Below are experts of layer 2 (counted from 0) of a mixture-of-experts language model. Rows are named router (the router's row for the expert), up (a neuron's input weights, with its number) and show model dimensions 0-255. Each number is 128 + 24 x the weight over its row's rms, rounded and kept within 0 to 255. Numbers have three digits each.
After each expert's rows: a language model's description of what the expert responds to; "gets" lists some tokens that make up at least twice as much of what it gets as of all text. This comes from a sample of Wikipedia text that the model never trained on. Tokens count by the router's weight.

# expert 19
router:134093148101115129125109135128092113133126159154164143101089093099131094156109143127168082100146118123160111114100104147116156093163121092156095111128139149148143112112113093161146111155135107153114102169135105099137139131102159100105106113103097114149078135143161164154120142119115143164107110152151136168120130129103162163108097110160130161114140156107119140086125145132120128150134151109154168125102142123171160132135108120105131161139123109158178124140109159133149158078174107100151116168079079105174128100150157087110092109100100154112151145099151095096150173104116096103159125169083146106110139111120155126088128142114136122128155100094109122092160157123132112131097163119131115121146118151132110106153121137109143141159151107134145145113122165145145141165120171
up0:141179102161164122120082132122132076147097143095111083123122120108160111102127115082109089110156126107138108071135096091145128163130148140146102150107093122138101103137101135138119089083147147138161088152132136087124131163144144151126124070134138093138126091121136121137111147136082118113136097167141094151190100142133100153155090134170129112157089143118096153147108101147132114107133131117144124168086094138124125113160134159129102167107094147144128164113105144109115147103130133149075111128148159119139130145138108136130128115146168114101165111124138148072131125125129108149187096098097114141126114140102111103169090084152110156139126122134169135125131129150146100121097116115104091165111141133100155144150104125128103157117157100155127140123162138150122090114139165
What it handles: Prime marks and percent signs inside coordinate and vote-share figures, plus articles a, an, the and unit words like km, million.
gets: " a", "%", " an", " |", " the", "s"

# expert 11
router:124133146135106132108160132103088112095154134147149134123118115099157121148142152130122088086148169105150104129089103151140135118149150099138139132131132132177163151119134135104160111198112135123092103141132127130129122148111132107146158098117119121151103185110197110123109087101105156088123118173176159148095119116110155135106131156153110142167152159121107155150106156110158159156121133119168147124086133135145177157129155138128162146125172142133140099176134152128157107135155123156149160127106092127130160104144146156119131084122103181122103153141144105116155147150118136101123144138112120126131131099096141092133162111150132137159128135112111099108122185145138145117111144115152108148152165123118091062155165110105135163136152135130180167114172142100118100109126157
up0:123107192115094120131147085141141138133139165092135105136125137094127130102142130194134094121168144146082151102127087161094122110122139123087165106123105120172124148129125113114175125123093131109125147106135153097088160164140105083128115152172118128093144117146104094096140126120106091143101147143132137096121155116115110109123109132110177124141126131157152148108129157101166107144156109171183114125106111157118157170119076126156113117108122082096190137119137111098143111114138132158157152130107180107125091115145150141162128119120123118157126076138123128141182158129132128164147092123115131113138152158107127136126129108179163114122161117136097105111121125151155152141115110101139108133120115141125103111139108129109108137180093123084086158130097087124107139163152135
What it handles: First token of a paragraph, heading or list item, such as The after a title line, == section markers, and capital initials.
gets: "The", "==", " \"", " The", "S", "In"

# expert 30
router:142109134124133093104105167143088103129132130147134113106096085110108107143081137125156090157135105124161079095101108170115120114144108086163088109168151115117159143135117123156157087160154122153096123151164102088135153101115139114104140087110104112151082153100144158140107113101117132137133133147136141167117132153109161136115123099166140148091186148099126151130133147131112161111113144100132154134109097125149164138100145131140121144158136118149147098139134153133134144107136085119151120126111091085154106089140151077089094076143097171111153146078135117107155163104105089130155153153102150098119153104146138118106154135084126106135148142113083139113147139112113092136134149148137092113125089147136094103163156150100148137134153123126139140122124157155155159158126176
up0:148089187128141125121143093161124152121126151105135125122113138101137158099113114102146140138095085109098142146174135147092106146142127108169158131092105124132089111133167123127128113118124112153132131126162146106107152111079196113118182183136177108117142084127147128152156167099125109127155136116136104065146123091098147128116133105105080144121105144142171138129118162140088138124136137129133098124110137115163124098148128141096137127147142118149096146161143136093151119136103144171091123108131146098130122137150120161124155112161097110135106107114112115182119135128153128134142163127124112114138146123099155168098120147149083136162089141142131137096131136115114129150170116128152104172074169123133143153109112163130138153050146164138101113160175111133109157145131112
What it handles: Determiners after prepositions like of, to, for: mostly the, also his, its, their, that, no, both, and th in ordinals.
gets: " the", " his", " that", "th", " it", " its"

# expert 61
router:104149140088103141107135148114120136162138178135153152103089119119117103120142132146160116110131118125144100095104109183175133130107093115147116109121117135108151152124108134100144178145180117148119102173122127140142142085137112128114142073106105098159093150136113188166109112150102128166121131112104147167116106128096112140120153105091122144126119132117128152099098120152083128155127131091106106100082112125117137094109126121123128135131136092156156144155080147139138127082148077133146122174090123155116114122136114107113116136095123161069106176133151112110106165106128114111137139114106163126124130130142078116138158141128106075135150111109134103097182160103117114117154119159147153145076134130144117136145091162108173134129079107108129153170133115161137174146147137
up0:089144140109150155095135120095113110146150133136152123115122163125121098128086119122079113121110171181078156127113155131113112117116114112104175103208103135123126140137114161104180153088120104132094082117124133172120135100119138136143135141140102160115113141159114106079128115109103102145092173104101137137161149136117129134145106098119116138112107156138151166124139144114112107156086113113173116114167137101133131169132142135165093157101127107125122167091166129120130167146146101172110102094171152157121117146107126171142120141106104098093106168094116154095141156126116118132117142092153141118118142147130143138127155126147127158100096064121167111132111112154145100159146171145138163118148149155106113147101142101141147162102122139111121114153093109135145094097156144
What it handles: Infobox and table field labels and separators, such as Year, Apps, Coordinates, Date, colons after labels, slashes, and dashes in empty cells.
gets: ":", " /", " –", ";", " —", " +"

# expert 24
router:101088138164095117137176143141126133136143144172143134134072108102114101144120160124131114132142148089156107114083112113124128108135089105168135109144117099097111103142136095130169104098165098135096112142167127105135180111144158074095117123136132132138136146109160126130088157131131114108101145139131168171129144151147134133142119129137136120133152156099119131093132089127114132148136099098155155119157099164149160134077137108084105142138092090182094081121121128142121138131161140151130150095151104112132098124161156137129097104148127153154131160151161122108105160096123121093149156119132131113118148086178151113111153161138167132071141116127081085157168147113156114177133137146167119085151148150121108103144123159139156133148152133128121129112125179100162149132136136
up0:137123130107105097131088105111100130100125079158127119149146112089133120128110138137155170134119128151133163193130070141083125149129148138086058142113105115132128128135128139076134132099095113124158157083154120123157161128128105154107125123146181097095115133154075162114160152134150159083152153127132078117130153089138139116138117073135126116137126170153115143134136124143131112153134095144145134158157110122115079131096093107139169127165119129102136147102145110131145128109123159119165137081088144131146123150175143130129151107134157107144124134142138139144119147122181128106106112162117086135114107136092114150071140121147160064179108125136154148120136129109128105168123131160112123134155152149144133155136140124139153161102084069119106111106130135123142118124157114
What it handles: Closing parentheses and brackets, %), commas after numbers, and characters of Chinese, Japanese, Thai or Kannada script inside parentheses.
gets: ")", ",", "–", "\"", "),", "%"

# expert 38
router:109107139104157136122120140107159085112145183135133150140149113112123074098154129108138104111156110104134099104100132120158137114073140103121112129074081148103127142114124140177176159147151107152113088165133101147117125161152156140113142082108104129137124151099162152140167111128121116142143162130118143181168078090099140108139157108114120117144090117127145105116095119111126161150173117076140135106137120150151157139112158098091120148105122130119151102120133079135123138111152096108151160129094132101160103129112126142119111127108133131085112149121180099080172125114136123113101134134113125142115151116143115169093134161090131149138180097099159125110153130117115135128098116097169167126107122131113097086110129149132157148167115128160154121176146121164114148144139083
up0:128132146119095184151114137146153123182167120161086126134124136118159133186130102094103187089162110127135144101104098133124083133103128124130134147087150150166114098114151197074129107153130137158127117097125104115137132124140115117142090122162085153126120168090137132095133142101098127104125152161150128164136113160127104133096134104107092130110124162113119102113114153118128123170097092137111132106105150140107122105148172129158132120123105155137127104117171121098125127124147093127114144151136121065139101140131163109089125129126108104141123109168148086109120128131129144122134123126148122123109175152096122124110124150136156153106163073182077103111148128141096170132122141146134117136132143113141151142166100163170086087128106151131165124119108108154089166145142146
What it handles: Short first pieces after "the" or "a" that continue into longer words, such as trans, circ, ang, st; also ′ and ^{.
gets: " a", " an", "′", " f", " the", " st"

# expert 55
router:117107111105129074142167165149077149152110112164129067153119102094125108166110141130155084158148104110157147132102113110096125128111161127128114102147136120097138154153100131153139086147168149105139143133134120083150076124133125114154077116099115114085088089138131172137109155109164096138115144142149129128150117160133152160132122098131141144118152159114124144093136140145110095108107133137132153154096094170109168169161117094143117129162124107126161114106136120136151140114104100129159116135093116140107110099108152103116102109147119143128129150096153094167147130137149126114162120126127081108108142143079151131098139135105127145141151171134076134090151135156123091157141167168130080134184127121118130120114127172111094092113141080169130124095135150101153127129136122
up0:110142103158175179151115110163085069079119101120142117111166129148096151126153158135099119103135102134081105137127154127130097115126148147133143122132128149180139136106104119152090174100125113137144144088123128121160147122136134170124115095172150078096118158153122119102103176118132120131124141087113189143163141135120113163147096100133152164125141150134127125165128154130098164083132125108125127144108148128116120135114082105161156076128108179087151105155098137115118111136148140093102117144154112155131155110101109118119126140139136140138092102138067162101138146103127113135103128163123130139157130148119160153122120133132133105100102105104142170135137062168149113153096140123118132133150148113125098136127149135127129161093158144141073144174133157133118126106170157
What it handles: Pronouns and relative words starting a clause, such as that, which, who, whose, he, his, it, often right after a noun or comma.
gets: " that", " which", " he", " who", " He", " his"

# expert 33
router:088143131116085126119174095085132117109165192099105140128148102095122145138136161101122107117179115088132134115119129107158133125129135134136141118136084128139150137112097155097140159155111120081105107149153128128129109121158146199094125083140108142135128122072174123126102098095088106096107158138162160138117104148107136112118145124139143157179118165140118133140133158080168149135109127111131113108109129155122161142121183167109139161100153142139126105136143084142163113117121135140160169141117107116139156152138157151145137078119107145136087131140141109128104137183126164116121129156108133170155163105141152131114142103150121178087177126117121091118140174125176123127109099073125116154110169143141085119133136137102147144135126148098137152124123136135112108105139114
up0:144108139160136152173122176122121119125109135120137127091114121130103162168095149153157098146143132128115127102147110111093159146115158127183128123141127138110108133114152148151127140162125124146126150152134180117115119130139193118107104150134097095110111165143136146151157136147129145177167124134086139104114084173146155144099133134168125158109126144100119153112171101146135156143166137101109133163074105094123105130107135120126161142169141125160065135111165123137151159110096107108106103144103104152091149140130110132159105111107152169150157080175127108117148131113090133150076151136135144108161115143138135132098075095170177147145098157143147141141130089115132115138175095087142141112172151108148115168120131133145126131169150131136134119167121149102113143119141115
What it handles: Single capital letters starting a word after a parenthesis, quote mark or heading, plus quote marks themselves, such as U in UMIACS.
gets: " \"", "T", "S", "D", "R", "M"

# expert 6
router:175111147139105080112121169172073106163145120149159111104114090114143122142110156142178104145141111119175138117123116162111138136159134111128114121149180135117128124128122130135157096138143150148111124122147107086174138095104148102118112116092090094150096158138151183166113073114120103154121122136170155148115145168108183154144115113149132148109134167094132136123098144129115155165124161125127164157123119136147155152103105142150134143155133083163146105143154167125184153113138095121149111113091111116154103090130153092117118089111097139141166143121143125092125153110130085114165135134098129104120141128163136118114147132116138118155153129122116133117155126089085096130144130125136095136162104142152132129155121178106142148155176118110141140104146168131151168164134167
up0:074111141143143148138134115153127149094137093125130113158157141102101117119133153169133117084095086137095125117127129083147191094117146102122155140152147155101151177159148123143107109123100094111108143081116121113129167088089133165170127180104120116123087141144134153134122138175111112132136131099141172107144142153109111148113141162104155146087152121095147128097139125124122176110173120092106120156143139155138106124134156126112144136138127134134146119120125108148096116127099100177139086138120073129120160102146146144098143123138068139122147160178092140116126120129141154131123143128095108105138142138095140120180134143122153133097143146103197144143131112103132159102169157113147099117135141108149151158111080093159131131139123115160120132122121122091101085092146165
What it handles: Second words or final pieces of names and titles (States, Kong, series, album, Rahman) and commas closing a clause.
gets: ",", " that", " (", "man", " States", "ah"

# expert 9
router:170097135139144109146185157160098127158128110139130109158140123102170112117144147093104132124135099133120164116101144128102150149102114132128153105159149150172123118147158102146109095096166169069164120143119099086117115157134126124118151121129112133074139101169126141135122132094136163145101156162100109117119173158125126166108136094118120151107117137118093101126107166159127078121086115125140133156127115169153107135103085079100083155070066112150154134149124146137140148167091108118128123106147119124167120099091104146114128122110105116094101124132129134110082122131182137109103129145131153107142146138119083153144144138103166103164107145100138096116135153112114131094128128114148099113101090122088149105166133134129118180156138124139149147105122125144157112154141156
up0:165108133137147149125121131106147144125084124130166088138140112144161098131130103119100137149135131167156105156141133094114116145147143096118164099138111079160126114120083122140114104132144152092155112110170165090160137090121147105142118164178189108103184116129110147098080134122200094140179101091118126117100134106134115083106129125103117130087104089146129136092141093085162117107163152112129127148088129129133140141131121131114100141138109129142092152109143092129123097122120117117116150121094124098117101131092140144107122161147118138126119086104132107133102132135141176151139159130114133136116056123082115109115136108130105097138133073136143107120101112095162129166124116109130125124122073107156108131137136124172131088095168147099112112143130140178112145110152119
What it handles: Finite forms of be, have and modals right after a subject noun or pronoun, such as was, is, were, had, must.
gets: " was", " is", " were", " are", " has", " had"

# expert 46
router:140138142172128128140136145116139135128166157132156148138113115148112155116123124117148106105112147172142141113091115189132147143121132109102092153119158137149087124158082149101102136168089100142150123141126091103127178138114088166111178104128131100152094155164147130107166125120144115125115103171143134081132144134122099107112113124118164124112138151125095120120110115124113135139101113070109136143101098115100135113152088161134171092130170137151129141131126142121133123087145103103125123129073123138131149133167126106107148143097164144112139132157114138105107128116116119060175132116149132091158114121111120092128156118126070126177153089160171115127135163166110100115149144191151147151137157070132117161110098129110135129167104098117125169148122133128118137151151178
up0:101103115126107083109096100094176133122173135088124069109144128150094116116121113135094090119152131123136156154105160160125148115090146132092129153107119100092134120147143115118172159165147104164120120110089138142114129129120139120125148109158148110105130145136140104134102126114105124117134103111138139096134114125137152125147145114110140155167094171129075112164133142089174136124136116118130108126156140147166162126121142151122114140122145184098133117104114125103129150120149135143132097126112116100115176103103115107143154152091184091139115106161174191125166110121145120135159092117080100124141144119128086114081084099112121100109094137167140146163146137082091166099157128126101160115115141134093156143065136090096128108124139152145121138107158111097112134153134160
What it handles: Section heading equals signs, list dashes, and infobox field names before a colon, such as Website, Born, Type, Succeeded.
gets: "=", "-", " =\n\n", "==", "===", "|"